python train.py --n_experts=192 --experts_per_token=6 --activation="squared_relu" --normalize_top_k=true --routed_scale=2.5 --init_std_router=0.0339 --norm="layernorm" --norm_eps=1e-06 --tie_embeddings=false --batch_tokens=[65536, 131072, 196608] --train_tokens=1075000000
Below are experts of layer 3 (counted from 0) of a mixture-of-experts language model. Rows are named router (the router's row for the expert), up (a neuron's input weights, with its number) and show model dimensions 0-63. Each number is 200 + 30 x the weight over its row's rms, rounded and kept within 0 to 999.
After each expert's rows: a language model's description of what the expert responds to. This comes from a sample of Wikipedia text that the model never trained on.

# expert 3
router,258,183,234,127,212,189,172,210,173,188,194,229,186,231,203,175,130,203,197,205,177,191,194,199,160,198,251,190,194,204,159,275,234,194,163,204,161,220,152,199,198,233,272,176,177,226,140,233,190,180,189,243,197,195,221,136,207,167,234,191,134,230,186,262
up0,192,202,152,259,200,236,158,218,170,182,182,211,239,216,221,222,190,212,168,195,146,186,210,221,174,166,175,201,202,242,205,192,173,184,278,176,255,196,222,250,209,195,121,189,185,222,187,219,244,205,141,224,185,210,217,196,154,235,210,174,165,200,225,173
up1,221,216,224,143,142,179,292,215,204,202,193,199,186,203,232,230,192,192,178,190,230,241,214,186,185,187,225,190,241,218,209,181,216,199,223,241,226,176,226,189,187,195,167,176,192,200,197,172,239,212,185,92,242,184,160,216,217,269,148,249,221,161,196,239
up2,197,225,225,163,199,234,198,214,199,178,252,244,184,201,153,225,216,144,229,216,164,216,190,175,186,208,226,167,212,169,258,200,202,209,184,186,211,171,196,197,219,224,153,185,214,166,201,188,177,176,160,180,230,194,181,213,161,184,216,269,199,180,214,207
up3,212,207,172,132,186,220,216,198,174,196,233,215,175,173,221,216,183,176,177,195,229,202,225,173,229,196,111,196,224,205,192,164,232,172,227,225,195,194,210,184,210,193,220,130,183,155,169,159,153,206,268,250,189,214,214,186,178,176,265,189,228,180,187,198
up4,141,194,245,195,214,241,225,211,189,226,195,164,128,206,224,211,211,175,197,167,214,170,263,175,169,195,205,169,175,199,201,240,211,220,193,167,178,223,193,227,158,187,190,218,227,183,134,222,194,243,235,255,210,174,163,215,252,210,217,222,229,205,238,174
up5,187,194,226,186,230,218,203,190,197,242,283,184,216,204,233,229,192,235,254,206,230,169,245,237,163,159,211,172,188,202,224,164,184,214,195,190,218,210,210,256,135,204,264,215,245,220,202,153,228,252,230,215,184,195,178,254,242,197,173,208,198,194,173,219
up6,188,240,195,155,153,145,221,207,180,190,216,209,191,205,229,214,209,247,215,188,192,177,167,233,152,222,236,200,223,203,240,223,186,167,181,187,171,213,227,241,256,183,160,220,205,142,214,192,180,175,224,227,212,212,152,177,144,217,221,233,201,167,209,194
Description: Opening or middle pieces of proper names and rare words, often capitals like D, V, J or Rev, Lanc, Dub; also table digits.

# expert 49
router,215,204,244,173,214,180,154,231,213,243,158,245,170,204,207,161,131,184,211,232,203,159,194,210,183,226,260,190,192,201,205,233,245,186,172,181,187,194,187,185,241,223,256,156,202,192,162,184,171,209,238,215,180,177,188,209,226,189,221,213,157,256,177,246
up0,208,240,219,243,196,155,167,208,199,175,202,209,223,250,197,205,181,184,195,222,142,208,182,186,165,174,210,222,212,286,193,175,185,191,238,183,185,235,214,226,234,201,157,154,198,212,214,167,255,218,184,214,202,224,226,222,180,247,238,206,185,208,225,220
up1,210,227,221,162,164,171,250,236,236,193,211,199,189,201,210,242,184,203,153,192,222,221,175,149,180,214,193,205,253,199,183,171,211,197,244,214,236,198,223,205,177,186,196,200,225,174,222,169,253,161,161,106,228,169,210,247,187,254,164,235,211,164,214,225
up2,181,245,177,186,227,224,170,217,187,177,198,275,180,178,221,223,198,155,191,222,164,175,176,157,240,231,212,263,216,190,248,209,226,198,199,158,180,213,224,177,222,201,147,191,213,183,180,222,180,218,200,238,208,163,159,234,217,159,208,239,205,200,223,183
up3,260,200,185,167,155,204,235,175,236,201,186,212,204,171,170,209,240,184,216,165,212,199,189,141,258,170,146,217,219,235,221,194,175,182,200,195,203,209,168,200,168,187,229,146,234,190,183,216,160,204,181,194,202,176,177,159,188,197,201,201,272,165,152,217
up4,178,194,234,164,199,207,219,202,168,269,234,170,185,225,226,214,215,142,248,169,197,184,254,175,154,195,175,181,191,212,252,235,199,207,189,160,161,211,197,207,197,144,183,216,202,143,176,229,233,249,177,244,200,163,164,193,220,202,221,206,197,202,225,183
up5,177,174,235,199,230,242,207,177,200,230,264,176,240,166,198,206,224,224,232,179,189,159,192,245,192,171,224,264,175,218,235,186,184,233,186,189,177,193,225,173,137,200,219,177,275,191,243,185,170,237,238,250,174,175,206,208,281,185,163,199,211,209,185,193
up6,211,265,195,222,176,126,185,225,191,203,182,225,175,228,282,178,221,202,224,262,176,190,182,249,198,225,207,204,209,235,248,215,188,211,207,192,164,258,257,219,247,198,189,196,221,174,217,244,219,180,211,214,199,158,168,216,163,229,187,237,210,159,175,156
Description: Final pieces of foreign names and taxa and organization heads, such as -ski, -idae, -aceae, Association, Corporation, Hungary.

# expert 28
router,196,182,271,178,224,193,183,216,208,218,182,253,185,206,178,160,166,224,207,191,219,180,177,180,164,221,256,185,179,185,189,203,202,166,189,217,171,183,204,162,227,217,251,188,187,197,187,192,181,224,244,183,190,199,205,174,209,209,209,217,149,251,188,235
up0,225,219,176,263,205,179,173,205,203,194,180,184,261,249,203,218,206,192,191,225,126,230,230,199,211,181,218,242,197,287,199,137,195,186,230,156,192,188,207,188,188,220,182,156,152,230,203,216,210,201,174,243,210,225,240,195,205,226,231,204,178,175,197,198
up1,191,238,219,180,202,162,246,215,233,208,231,226,172,232,268,234,132,202,168,174,211,213,186,178,221,189,190,191,240,185,198,171,225,204,206,248,215,194,232,194,210,183,196,196,177,217,204,164,239,225,204,96,244,186,212,257,197,212,174,211,194,157,209,246
up2,173,219,220,177,202,230,214,167,191,205,248,253,215,220,200,239,247,157,213,148,165,215,175,153,223,214,217,204,219,203,250,192,239,207,185,179,194,209,168,194,221,189,155,183,177,201,178,202,158,194,189,225,199,213,191,226,152,159,217,184,207,192,203,185
up3,241,236,199,145,190,242,254,168,216,205,229,242,188,173,175,217,211,132,185,206,202,235,218,179,226,186,147,210,208,206,211,159,232,165,248,216,218,209,205,174,206,199,241,169,214,183,182,184,199,197,263,221,227,211,200,167,198,153,265,130,239,225,180,192
up4,202,169,257,190,168,156,232,187,191,245,221,177,211,237,217,250,215,179,245,177,216,202,256,180,190,196,177,207,224,204,203,207,203,262,193,232,163,209,211,177,204,165,213,219,220,168,185,224,203,172,187,186,187,151,153,172,280,190,206,215,217,206,233,189
up5,200,205,190,189,216,217,181,151,231,216,282,182,219,198,220,223,214,229,261,150,197,130,171,223,179,181,189,253,238,227,212,204,190,184,198,134,193,222,229,199,198,187,216,187,214,198,204,178,217,278,223,224,196,189,198,230,242,209,179,170,253,177,200,224
up6,225,215,225,191,194,167,193,193,207,215,201,185,179,193,246,214,233,240,230,213,222,189,198,239,187,218,205,207,195,175,263,195,177,188,176,200,162,212,233,205,213,189,210,232,252,164,226,179,206,179,207,216,220,183,157,203,154,185,217,241,186,162,189,155
Description: Modal verbs and infinitive to after a subject or "able", such as would, must, could, might, should, cannot.

# expert 20
router,215,182,249,187,200,179,175,229,184,247,187,244,147,218,171,159,126,204,166,172,210,180,169,238,160,209,244,179,180,186,204,228,205,211,170,227,161,162,191,162,248,199,243,162,225,210,211,174,161,232,258,206,171,174,196,183,217,187,234,189,147,249,145,237
up0,204,248,166,221,217,179,197,205,138,157,180,206,229,259,198,212,170,174,209,217,194,184,197,217,155,164,209,199,220,232,249,204,185,192,237,182,207,227,232,203,231,189,135,166,187,200,195,209,167,203,147,171,188,171,214,225,196,179,204,182,135,191,164,221
up1,198,218,200,178,188,187,269,234,231,211,212,184,186,190,234,238,195,160,152,185,210,230,211,153,198,198,199,218,272,187,180,170,199,197,212,215,239,158,207,179,178,197,168,197,200,194,183,190,245,168,159,122,210,215,222,226,231,256,192,232,177,178,197,234
up2,143,180,252,153,207,218,187,192,147,146,214,231,191,214,180,216,210,159,169,201,120,204,151,215,247,230,176,193,221,195,228,189,231,167,185,165,179,190,216,179,229,181,178,204,241,182,170,232,152,218,171,199,241,178,160,241,190,164,213,264,193,162,212,196
up3,232,256,187,156,164,229,238,165,217,211,219,203,189,202,164,221,182,165,159,181,224,226,243,185,239,201,143,196,242,217,216,153,205,195,214,187,187,239,184,180,165,186,238,144,201,177,196,164,180,204,234,248,199,200,271,137,205,208,254,190,225,196,162,176
up4,204,169,234,152,203,248,200,214,205,248,182,206,163,212,203,191,228,130,258,183,225,185,220,197,201,183,210,201,219,218,238,239,196,237,226,203,162,201,194,206,143,169,245,219,234,179,198,251,232,244,215,238,195,188,175,195,227,201,197,223,198,205,223,188
up5,162,182,196,178,197,224,201,149,184,221,254,214,228,184,229,237,228,215,225,172,206,156,209,236,182,168,196,128,217,200,223,195,183,201,222,175,177,186,240,190,182,214,223,193,222,177,181,214,228,245,203,172,204,179,222,186,235,190,149,152,204,196,208,217
up6,221,237,215,160,173,171,211,192,159,189,196,177,167,218,242,206,190,237,278,266,213,146,174,226,199,222,256,206,234,203,206,217,158,179,173,178,204,239,231,230,187,131,219,212,256,194,261,234,212,165,240,221,211,141,167,217,151,196,221,223,217,176,195,150
Description: Sports-career words like played, competed and scored, appears on for albums, plus season years, coordinates and route slashes in tables.

# expert 18
router,208,184,263,173,196,175,174,219,209,207,154,255,184,179,176,179,140,228,188,209,207,172,153,197,131,216,254,181,165,192,219,244,222,212,206,242,160,159,208,171,221,221,246,172,200,211,206,197,167,199,222,227,167,206,204,201,203,201,182,209,177,240,196,239
up0,218,272,197,255,173,174,160,218,192,164,186,169,232,265,179,209,201,142,201,174,186,205,211,217,204,174,218,213,190,247,225,187,187,168,224,176,190,173,225,230,185,188,155,163,186,224,223,192,224,220,152,202,181,225,223,222,184,192,216,211,206,191,193,195
up1,208,200,240,191,201,200,241,214,205,207,215,198,177,216,262,240,192,189,187,160,196,216,182,179,170,181,206,181,258,184,215,155,224,202,249,203,218,188,240,203,192,196,135,211,170,202,218,153,212,224,149,120,209,181,197,207,174,263,183,207,189,187,217,245
up2,196,229,201,154,185,194,203,223,199,183,237,234,171,200,185,231,211,152,201,189,168,209,147,166,194,204,210,229,195,188,228,223,231,197,205,186,202,201,232,156,213,167,158,174,231,192,170,232,193,204,137,228,222,170,189,244,146,186,178,244,212,195,185,186
up3,216,242,158,132,169,249,218,155,215,225,204,212,198,184,134,228,191,162,201,193,210,240,216,214,235,193,150,220,213,206,213,175,208,186,215,211,221,200,203,171,167,230,215,155,191,176,196,156,176,221,248,250,188,218,210,145,182,160,262,203,210,211,175,209
up4,216,193,226,173,155,220,221,222,173,232,180,178,175,220,199,207,214,173,232,208,201,197,215,209,179,196,205,179,220,212,229,231,197,256,205,198,174,175,239,238,164,121,181,182,205,144,161,229,235,202,167,234,240,157,145,249,217,232,208,239,226,220,257,168
up5,147,184,191,254,236,240,213,159,218,217,244,197,259,199,236,225,196,230,211,155,245,139,214,254,206,181,183,210,207,218,222,193,202,189,171,219,191,170,213,195,184,224,242,198,226,184,201,180,227,248,227,212,205,152,227,235,225,204,125,218,196,193,210,213
up6,198,227,207,141,160,147,217,198,180,216,198,214,233,241,266,209,199,239,255,244,222,163,213,219,176,218,250,218,233,203,205,217,200,189,167,202,185,234,208,227,240,174,205,201,249,159,204,212,181,171,212,227,222,180,145,146,142,212,208,261,187,165,212,188
Description: The verb was or is right after it, degree adverbs like relatively, rather, slightly, almost, and LaTeX backslashes.

# expert 48
router,230,158,244,172,185,216,176,205,183,213,196,242,182,200,172,161,128,219,180,191,231,172,182,222,166,244,268,177,176,177,208,211,218,191,205,207,165,188,202,168,208,193,262,170,205,218,195,189,186,204,237,204,171,186,216,206,191,206,180,230,153,252,168,230
up0,230,234,200,211,206,168,200,177,185,189,219,198,258,295,199,211,216,171,217,142,189,233,216,212,164,154,203,207,214,220,224,181,206,199,217,169,219,159,189,220,200,184,149,211,142,236,203,212,249,220,165,208,197,202,213,213,168,216,206,202,177,241,250,163
up1,163,184,203,219,169,199,259,245,227,220,190,190,169,212,239,213,157,174,153,187,202,258,201,206,175,206,231,203,260,190,205,175,219,204,228,228,226,171,244,197,175,198,171,189,184,232,220,169,183,194,184,112,242,175,190,227,185,271,203,224,224,175,197,241
up2,180,203,189,170,213,250,178,194,202,172,195,268,220,247,195,203,228,126,158,198,152,192,134,165,207,215,246,239,203,180,237,203,217,216,167,153,186,206,195,169,228,188,152,145,186,181,187,204,131,233,192,222,204,191,180,219,167,160,236,196,211,175,201,183
up3,222,233,156,149,167,227,230,159,209,192,242,242,204,177,176,229,164,173,184,166,235,213,210,160,245,188,127,192,192,209,199,146,218,196,208,231,194,233,227,189,225,205,223,188,216,178,195,159,178,221,249,250,213,203,242,149,201,158,265,180,216,227,168,190
up4,174,185,228,164,169,231,237,219,175,278,205,165,164,233,186,231,229,141,185,188,222,221,217,198,194,200,184,169,205,200,200,171,199,194,198,178,177,185,208,218,205,144,242,238,236,199,191,204,191,238,182,236,201,124,145,211,273,204,166,234,278,198,240,202
up5,176,182,184,237,211,230,172,182,187,186,276,183,223,175,250,204,212,218,210,184,208,159,195,236,194,215,205,184,190,198,175,188,192,199,159,167,146,234,223,218,192,218,218,205,234,214,192,188,232,231,198,166,174,171,243,247,300,185,161,198,207,225,185,185
up6,204,250,236,184,171,179,193,212,154,193,222,188,185,232,214,190,211,212,192,214,209,154,173,250,180,213,222,150,198,227,230,219,229,157,147,219,165,188,249,215,208,186,194,215,229,152,176,212,198,215,226,221,202,180,130,219,154,256,186,262,205,184,208,201
Description: Words in first definitional sentences like "is a song by", was a, She, plus table bars, Each, genus and disambiguation headings.

# expert 25
router,216,179,249,179,198,204,186,248,203,197,149,249,133,179,179,164,161,205,175,210,194,167,173,213,136,221,267,186,186,175,204,239,231,190,203,225,174,190,195,162,210,229,250,176,213,200,228,199,180,224,231,244,168,188,206,182,203,226,206,218,163,236,151,233
up0,214,182,184,217,201,213,209,166,179,158,208,186,220,253,191,262,203,151,216,207,168,229,178,197,177,165,214,174,178,244,192,193,207,203,224,162,187,256,207,225,213,196,131,206,204,248,213,220,226,227,122,196,218,225,225,211,196,186,221,194,173,206,200,189
up1,198,173,175,200,199,190,272,209,226,230,212,191,170,225,281,236,197,180,154,205,209,217,195,190,192,202,238,195,260,201,181,178,225,219,238,221,231,169,211,197,159,214,163,200,180,213,194,175,228,189,161,116,214,174,244,226,201,277,169,227,202,197,205,249
up2,180,234,199,151,200,245,154,182,175,208,247,287,174,180,221,230,225,119,194,177,164,181,145,223,223,235,238,209,216,177,269,202,228,213,181,155,218,205,201,170,221,223,162,189,216,137,162,210,179,245,182,206,192,189,215,259,216,132,211,213,178,181,197,177
up3,255,224,216,161,186,269,237,169,240,171,214,233,185,189,181,242,175,157,179,250,182,249,211,217,231,174,122,211,216,212,200,143,232,163,194,225,197,227,188,198,183,230,244,167,154,161,205,190,180,204,219,237,191,201,231,164,213,173,245,189,204,214,195,176
up4,204,217,207,141,145,195,218,203,199,256,205,161,182,257,239,219,222,164,160,186,213,186,248,198,203,197,196,165,201,213,207,186,231,254,198,200,180,248,233,196,163,188,201,245,183,206,175,244,219,293,225,247,215,206,136,221,232,222,191,201,245,178,211,177
up5,176,160,176,229,227,235,230,173,200,219,231,187,225,181,180,182,187,222,216,164,243,171,202,230,166,181,211,181,189,235,216,199,184,223,182,158,186,180,234,197,196,194,228,186,295,175,211,189,225,263,216,204,176,141,191,219,238,190,184,210,195,199,190,185
up6,194,277,212,170,167,168,190,182,189,206,225,213,201,196,226,211,200,238,216,214,195,153,169,220,207,213,196,196,217,204,221,203,179,193,219,242,211,234,220,228,226,178,207,221,204,190,183,212,204,201,193,263,243,203,173,189,172,210,223,225,208,159,199,179
Description: The word who after plural nouns, closing quotation marks in song tables, and plural institutional nouns such as laws, agencies, stations.

# expert 11
router,237,187,224,154,214,196,176,182,159,239,176,225,193,208,171,206,138,212,214,226,182,214,204,214,172,190,238,212,207,214,171,290,263,183,154,194,173,218,173,211,170,228,293,181,174,231,147,233,180,180,192,239,191,178,239,196,238,192,230,166,142,234,210,273
up0,194,233,161,215,181,216,148,209,153,190,178,213,223,203,227,215,255,194,206,185,130,192,196,175,167,157,191,212,217,274,212,181,140,191,228,189,225,196,216,205,197,193,156,203,199,235,181,205,215,190,117,227,207,231,238,184,158,145,250,167,179,183,198,189
up1,200,202,230,153,214,208,242,243,218,199,210,202,175,210,202,234,199,162,157,194,209,206,192,185,217,221,213,204,241,191,254,189,243,194,228,236,227,168,262,196,187,226,183,162,178,233,219,185,213,226,175,129,234,177,192,232,197,245,177,200,220,171,203,260
up2,161,202,204,131,230,211,155,168,177,190,197,250,178,178,186,255,188,164,148,219,155,217,185,185,234,223,223,198,227,176,268,204,211,177,161,159,249,170,185,186,229,206,206,175,245,149,219,208,156,197,205,215,212,233,161,262,195,191,222,262,188,178,249,207
up3,193,244,199,134,225,209,221,133,184,196,214,197,209,206,176,215,204,160,182,216,177,238,247,193,223,158,177,141,233,190,184,180,217,175,210,205,240,243,177,194,151,203,222,132,189,167,214,139,185,182,238,266,232,208,233,171,213,199,248,142,228,212,183,215
up4,194,207,234,145,197,168,211,204,192,253,208,152,192,197,232,216,199,149,189,177,224,190,253,199,189,183,190,194,211,207,233,231,199,230,189,223,194,198,199,217,184,168,169,214,193,150,148,196,207,225,217,247,277,198,169,247,219,214,215,226,213,214,264,213
up5,190,190,243,234,222,207,192,184,202,199,237,218,231,186,215,204,179,255,208,118,206,162,215,254,189,186,169,202,195,218,199,144,194,189,193,177,210,192,204,213,166,192,235,206,208,187,243,211,227,196,229,165,199,179,214,234,236,208,145,229,206,194,204,187
up6,212,281,225,147,171,142,207,198,191,204,214,226,180,247,229,228,206,249,231,200,184,176,204,219,189,202,217,212,201,196,208,231,192,206,173,224,175,222,218,217,235,172,187,225,187,132,195,221,151,202,218,233,210,195,198,202,149,194,224,231,212,196,195,200
Description: Beginnings of personal and place names, often first name pieces or initials after of, in, or table bars: Georg, Jan, Denver, J.

# expert 15
router,229,191,239,129,208,172,172,210,149,234,208,227,166,203,193,186,140,204,218,200,198,199,206,208,172,190,258,192,197,206,177,257,236,183,163,209,173,197,150,196,206,251,304,179,169,230,149,205,186,178,210,213,177,189,222,163,235,167,206,178,133,223,195,252
up0,219,233,189,256,220,206,187,202,223,236,207,204,235,233,210,249,230,161,240,162,167,211,197,209,207,176,196,203,191,210,249,135,201,188,227,134,179,182,211,237,214,151,172,187,174,231,181,199,234,176,135,198,191,208,225,185,195,162,205,157,191,209,171,185
up1,200,186,224,155,183,208,268,237,201,198,212,202,119,201,228,238,197,198,144,187,212,225,191,189,176,178,214,188,262,199,175,173,212,196,238,243,245,189,258,210,181,184,177,187,193,214,215,186,231,195,158,137,256,192,164,176,165,238,174,211,236,157,217,229
up2,168,214,246,171,207,199,166,187,161,191,228,244,205,185,209,234,201,193,196,221,142,190,208,174,233,252,210,193,204,184,221,196,234,216,182,188,208,179,198,187,194,199,181,174,221,125,199,177,177,217,166,237,241,185,175,214,182,214,176,256,182,194,235,168
up3,255,263,181,136,206,224,226,136,195,220,216,209,167,181,167,206,180,133,176,197,241,220,214,209,239,188,177,171,215,217,233,180,242,209,234,224,204,187,184,152,218,196,218,107,189,173,201,181,177,201,245,238,216,193,214,163,200,179,248,176,223,209,128,206
up4,178,183,239,168,199,216,246,206,175,238,222,174,181,250,220,248,213,161,241,161,217,178,240,193,168,169,233,144,203,201,194,237,146,208,197,140,203,179,221,197,192,167,174,267,187,174,161,193,204,221,216,245,180,207,181,223,225,210,215,225,225,214,214,164
up5,183,191,222,228,242,254,177,143,187,211,244,184,193,209,237,195,233,223,245,159,188,132,218,239,179,189,189,199,183,207,194,179,202,177,215,197,186,214,248,211,173,186,224,209,242,201,212,200,224,251,216,164,145,150,204,226,233,194,127,226,226,198,218,197
up6,194,246,234,154,152,144,216,224,167,187,217,213,209,177,259,187,232,238,240,218,192,158,175,213,201,228,219,181,225,197,228,205,204,178,182,204,159,283,213,235,255,172,165,220,217,193,215,231,185,192,195,229,223,200,175,209,157,194,228,233,200,152,204,206
Description: First pieces of names and words after and, of, in, by, such as Gro, Ger, Lev, G(hiotto); also words like equal or survive.

# expert 42
router,185,182,239,163,197,183,173,228,208,204,165,243,156,175,185,149,192,196,232,206,224,201,153,198,170,233,252,201,175,183,220,284,239,183,207,220,135,160,205,151,213,198,216,173,214,208,209,179,161,228,233,207,152,203,223,206,186,199,202,223,178,234,167,220
up0,238,231,196,228,194,178,204,214,198,179,170,177,227,262,197,225,225,255,189,151,174,192,218,174,164,159,207,221,200,213,181,158,183,179,224,204,234,206,230,221,208,206,160,217,151,216,189,211,229,175,154,237,197,223,222,186,170,193,224,188,163,185,217,194
up1,186,207,228,149,195,187,255,231,246,210,215,227,142,212,224,233,215,195,189,185,181,244,209,209,188,205,215,270,243,178,214,168,233,198,235,225,243,181,201,190,176,202,183,202,196,184,176,174,180,209,206,97,216,195,182,215,157,235,163,219,231,184,221,262
up2,161,240,216,182,186,215,181,194,201,168,211,251,229,225,236,219,213,109,166,235,156,205,162,202,237,222,221,210,204,208,249,204,256,168,168,173,165,170,181,189,240,213,150,170,203,191,150,187,161,233,150,181,229,204,203,229,192,189,192,212,215,144,205,240
up3,219,206,203,151,198,218,210,182,224,207,250,253,190,165,145,225,191,139,190,196,157,255,206,175,262,205,138,233,205,219,201,161,186,180,209,230,235,215,199,177,166,225,222,112,215,149,188,186,126,206,238,249,180,206,203,191,194,198,228,214,216,204,204,200
up4,189,199,244,172,179,233,211,202,204,247,210,192,141,234,199,206,223,135,178,183,203,221,211,187,173,190,189,188,213,172,165,211,184,276,204,147,215,194,244,191,173,160,206,245,215,163,154,207,173,203,184,266,237,163,173,180,237,217,200,208,237,200,198,167
up5,201,161,205,182,257,217,232,168,178,232,240,218,242,219,220,223,221,210,190,119,206,168,189,228,191,219,161,212,168,197,227,174,195,210,181,158,160,171,205,229,155,221,210,190,256,208,202,202,228,255,219,186,215,169,234,287,241,186,127,166,190,201,186,230
up6,209,233,259,176,192,153,206,157,175,175,185,213,178,220,202,192,212,185,187,240,162,200,174,217,207,205,268,211,203,221,177,194,194,169,194,166,182,195,184,204,196,196,192,223,212,181,208,216,219,207,260,275,244,234,184,228,149,248,184,168,214,172,213,157
Description: Function words after verbs or nouns, especially by in passive or works-by phrases, to, the, his, and section-heading == marks.

# expert 34
router,212,157,282,160,215,192,170,222,209,209,171,252,164,221,185,173,164,237,206,243,207,184,154,207,156,210,275,199,190,183,174,227,213,198,186,214,161,187,220,161,198,197,243,180,193,207,223,208,184,198,225,211,142,193,206,171,194,206,185,187,173,247,177,243
up0,196,258,201,222,200,142,208,172,208,177,181,209,215,285,213,223,209,176,191,216,153,178,201,224,158,172,221,230,188,227,196,169,210,200,239,162,188,221,194,210,207,232,169,191,181,204,174,224,217,218,156,185,218,233,214,216,177,197,226,197,160,207,200,192
up1,171,176,207,131,181,153,290,239,202,258,219,233,188,205,252,247,200,150,154,175,166,201,191,169,195,210,225,241,230,184,187,178,207,194,207,187,211,162,208,210,181,208,207,203,177,192,185,152,209,208,170,121,208,183,203,207,193,219,146,215,221,188,199,245
up2,178,205,208,205,166,251,175,194,166,204,236,256,164,201,236,239,207,146,250,232,133,187,178,161,243,208,231,219,216,191,250,221,219,195,174,153,169,204,153,181,204,199,138,191,213,204,176,210,130,198,164,245,197,183,165,207,198,180,210,243,200,184,223,198
up3,261,215,205,175,181,218,244,192,223,195,247,248,186,214,172,245,189,118,182,219,204,210,206,192,229,201,160,206,214,219,220,177,241,208,181,236,222,188,197,181,155,230,204,147,199,139,197,186,170,203,229,254,161,206,222,171,214,174,257,178,200,210,195,184
up4,158,140,233,173,178,225,244,185,193,272,203,190,158,245,225,220,279,140,236,201,188,212,219,200,127,212,213,170,201,211,202,206,199,270,197,147,158,247,242,207,208,157,196,203,235,158,218,222,205,219,183,202,196,189,153,213,234,218,187,209,248,216,190,222
up5,204,190,252,201,255,237,228,178,208,250,248,206,207,212,226,210,190,205,203,150,220,118,184,182,220,185,227,188,209,228,195,208,150,184,206,166,201,194,229,206,174,184,214,214,258,220,193,187,221,230,231,161,151,185,185,217,227,174,185,157,191,207,179,236
up6,188,243,216,147,172,141,234,199,170,185,188,198,220,222,266,214,205,247,195,230,231,146,193,203,194,219,223,172,198,214,220,194,170,165,190,218,181,221,235,228,214,155,197,218,210,180,226,241,181,206,232,243,220,201,176,167,168,211,218,194,201,141,211,177
Description: The word "and" and other clause-linking words such as also, by, not, plus currency or math symbols like $ and £.

# expert 0
router,254,167,225,142,229,189,181,191,146,209,171,207,181,220,195,199,141,196,221,215,186,211,196,180,154,215,222,240,184,199,152,266,227,179,157,186,171,228,183,210,195,242,279,162,168,229,145,237,192,191,179,268,179,188,245,148,225,163,222,188,155,225,197,258
up0,219,221,192,203,199,196,153,166,198,172,189,204,244,239,159,219,215,196,187,210,156,161,197,189,197,155,192,200,200,253,200,169,194,199,236,195,218,208,172,215,197,186,166,189,176,216,203,194,208,193,173,214,199,230,224,181,124,202,207,180,183,195,213,199
up1,155,177,243,172,200,201,257,220,195,208,217,186,122,218,252,219,194,180,202,171,203,249,199,197,186,191,223,197,238,166,212,188,241,203,218,206,241,147,243,174,202,230,166,177,209,252,213,192,224,176,203,168,265,196,228,170,185,222,199,153,211,172,178,205
up2,170,211,190,149,166,195,195,191,201,193,191,246,222,224,202,248,237,152,192,182,139,185,185,183,191,214,240,232,199,202,249,244,242,202,152,140,213,205,176,169,243,206,133,188,200,166,201,209,154,226,191,220,207,177,190,252,184,198,196,286,207,186,256,195
up3,207,226,207,130,231,207,221,171,207,198,232,209,203,205,142,215,182,178,204,177,222,228,252,195,208,165,152,195,234,201,185,169,224,141,208,242,189,217,187,183,234,185,245,172,179,156,208,182,139,228,268,231,219,212,197,171,155,187,249,172,231,221,219,208
up4,172,166,263,169,233,235,223,200,200,275,195,159,173,207,209,204,212,164,241,202,236,178,257,244,177,166,218,195,220,214,207,241,204,223,192,194,177,196,179,198,198,139,224,197,186,171,153,219,146,219,189,248,192,168,162,206,249,192,206,229,222,196,235,182
up5,187,189,212,211,188,221,168,160,165,231,243,187,244,183,194,227,217,217,205,157,215,142,195,219,175,175,219,208,190,198,178,159,163,200,174,179,196,187,180,242,180,212,192,196,220,220,243,216,219,225,250,167,199,212,180,215,259,183,153,198,211,216,207,215
up6,175,233,222,142,163,130,196,210,184,204,211,187,192,214,208,189,204,256,229,240,241,155,177,209,176,212,211,201,192,220,208,190,190,172,186,205,173,192,240,209,280,173,153,250,260,134,187,226,192,233,220,208,211,207,169,204,146,187,220,230,189,155,230,178
Description: Opening pieces of proper names and capitalized words, such as St, Ch, Christ, Rome, Wood, often after commas or table bars.

# expert 61
router,202,187,246,168,223,196,176,228,200,186,171,272,162,205,194,166,146,226,169,213,207,159,182,220,138,230,255,200,178,178,219,238,204,179,166,198,159,188,212,157,223,211,254,157,231,223,190,206,166,228,257,228,162,181,209,176,202,246,196,209,163,226,154,237
up0,222,256,170,220,157,185,204,203,177,190,158,143,207,236,203,231,209,209,195,234,171,193,208,224,193,145,192,215,218,236,210,186,201,180,223,134,212,190,184,243,219,217,146,212,153,187,184,215,221,231,122,193,199,229,202,216,160,191,251,194,178,188,229,185
up1,201,216,236,123,221,183,285,203,236,198,224,211,199,254,237,244,156,187,151,183,210,278,224,198,163,174,207,179,222,184,205,186,209,212,193,226,178,211,213,207,175,215,200,192,152,189,228,190,239,196,163,168,223,167,198,225,208,267,160,171,226,188,182,239
up2,171,222,222,176,184,211,183,213,140,148,240,242,207,213,210,236,200,141,172,208,159,199,178,183,248,218,221,203,243,189,187,174,234,191,165,170,137,167,187,152,236,217,133,163,189,204,174,228,193,217,173,156,239,214,189,181,147,229,212,234,189,194,190,228
up3,280,207,206,167,173,208,202,130,207,193,255,229,205,190,172,209,202,142,152,201,201,224,213,171,233,182,140,194,215,222,200,183,210,171,190,149,200,241,185,166,166,221,232,158,195,179,213,151,147,219,223,236,183,187,187,181,184,179,277,157,218,220,151,199
up4,125,184,219,190,160,230,207,190,207,257,229,201,164,275,216,220,203,189,178,193,197,196,230,202,193,178,174,139,200,184,236,190,237,238,172,181,193,249,219,198,168,153,240,246,174,162,213,234,189,207,177,264,217,134,158,194,238,208,209,228,219,184,221,193
up5,183,177,217,177,211,282,230,171,183,212,251,205,230,204,197,209,174,226,182,176,255,137,231,251,196,191,177,196,200,209,209,142,216,169,189,208,177,238,202,202,172,201,213,197,233,199,166,205,211,256,183,167,223,151,195,252,217,197,142,202,215,187,183,215
up6,184,217,219,205,171,150,185,167,162,211,226,196,201,195,218,190,226,214,199,212,179,172,181,229,171,201,204,197,217,189,229,219,162,168,193,204,205,226,225,216,234,179,165,220,183,161,196,230,149,184,217,215,237,222,158,177,162,256,195,220,211,166,224,192
Description: Modal and auxiliary verbs before a bare verb, such as should, would, can, may, will, plus before and until.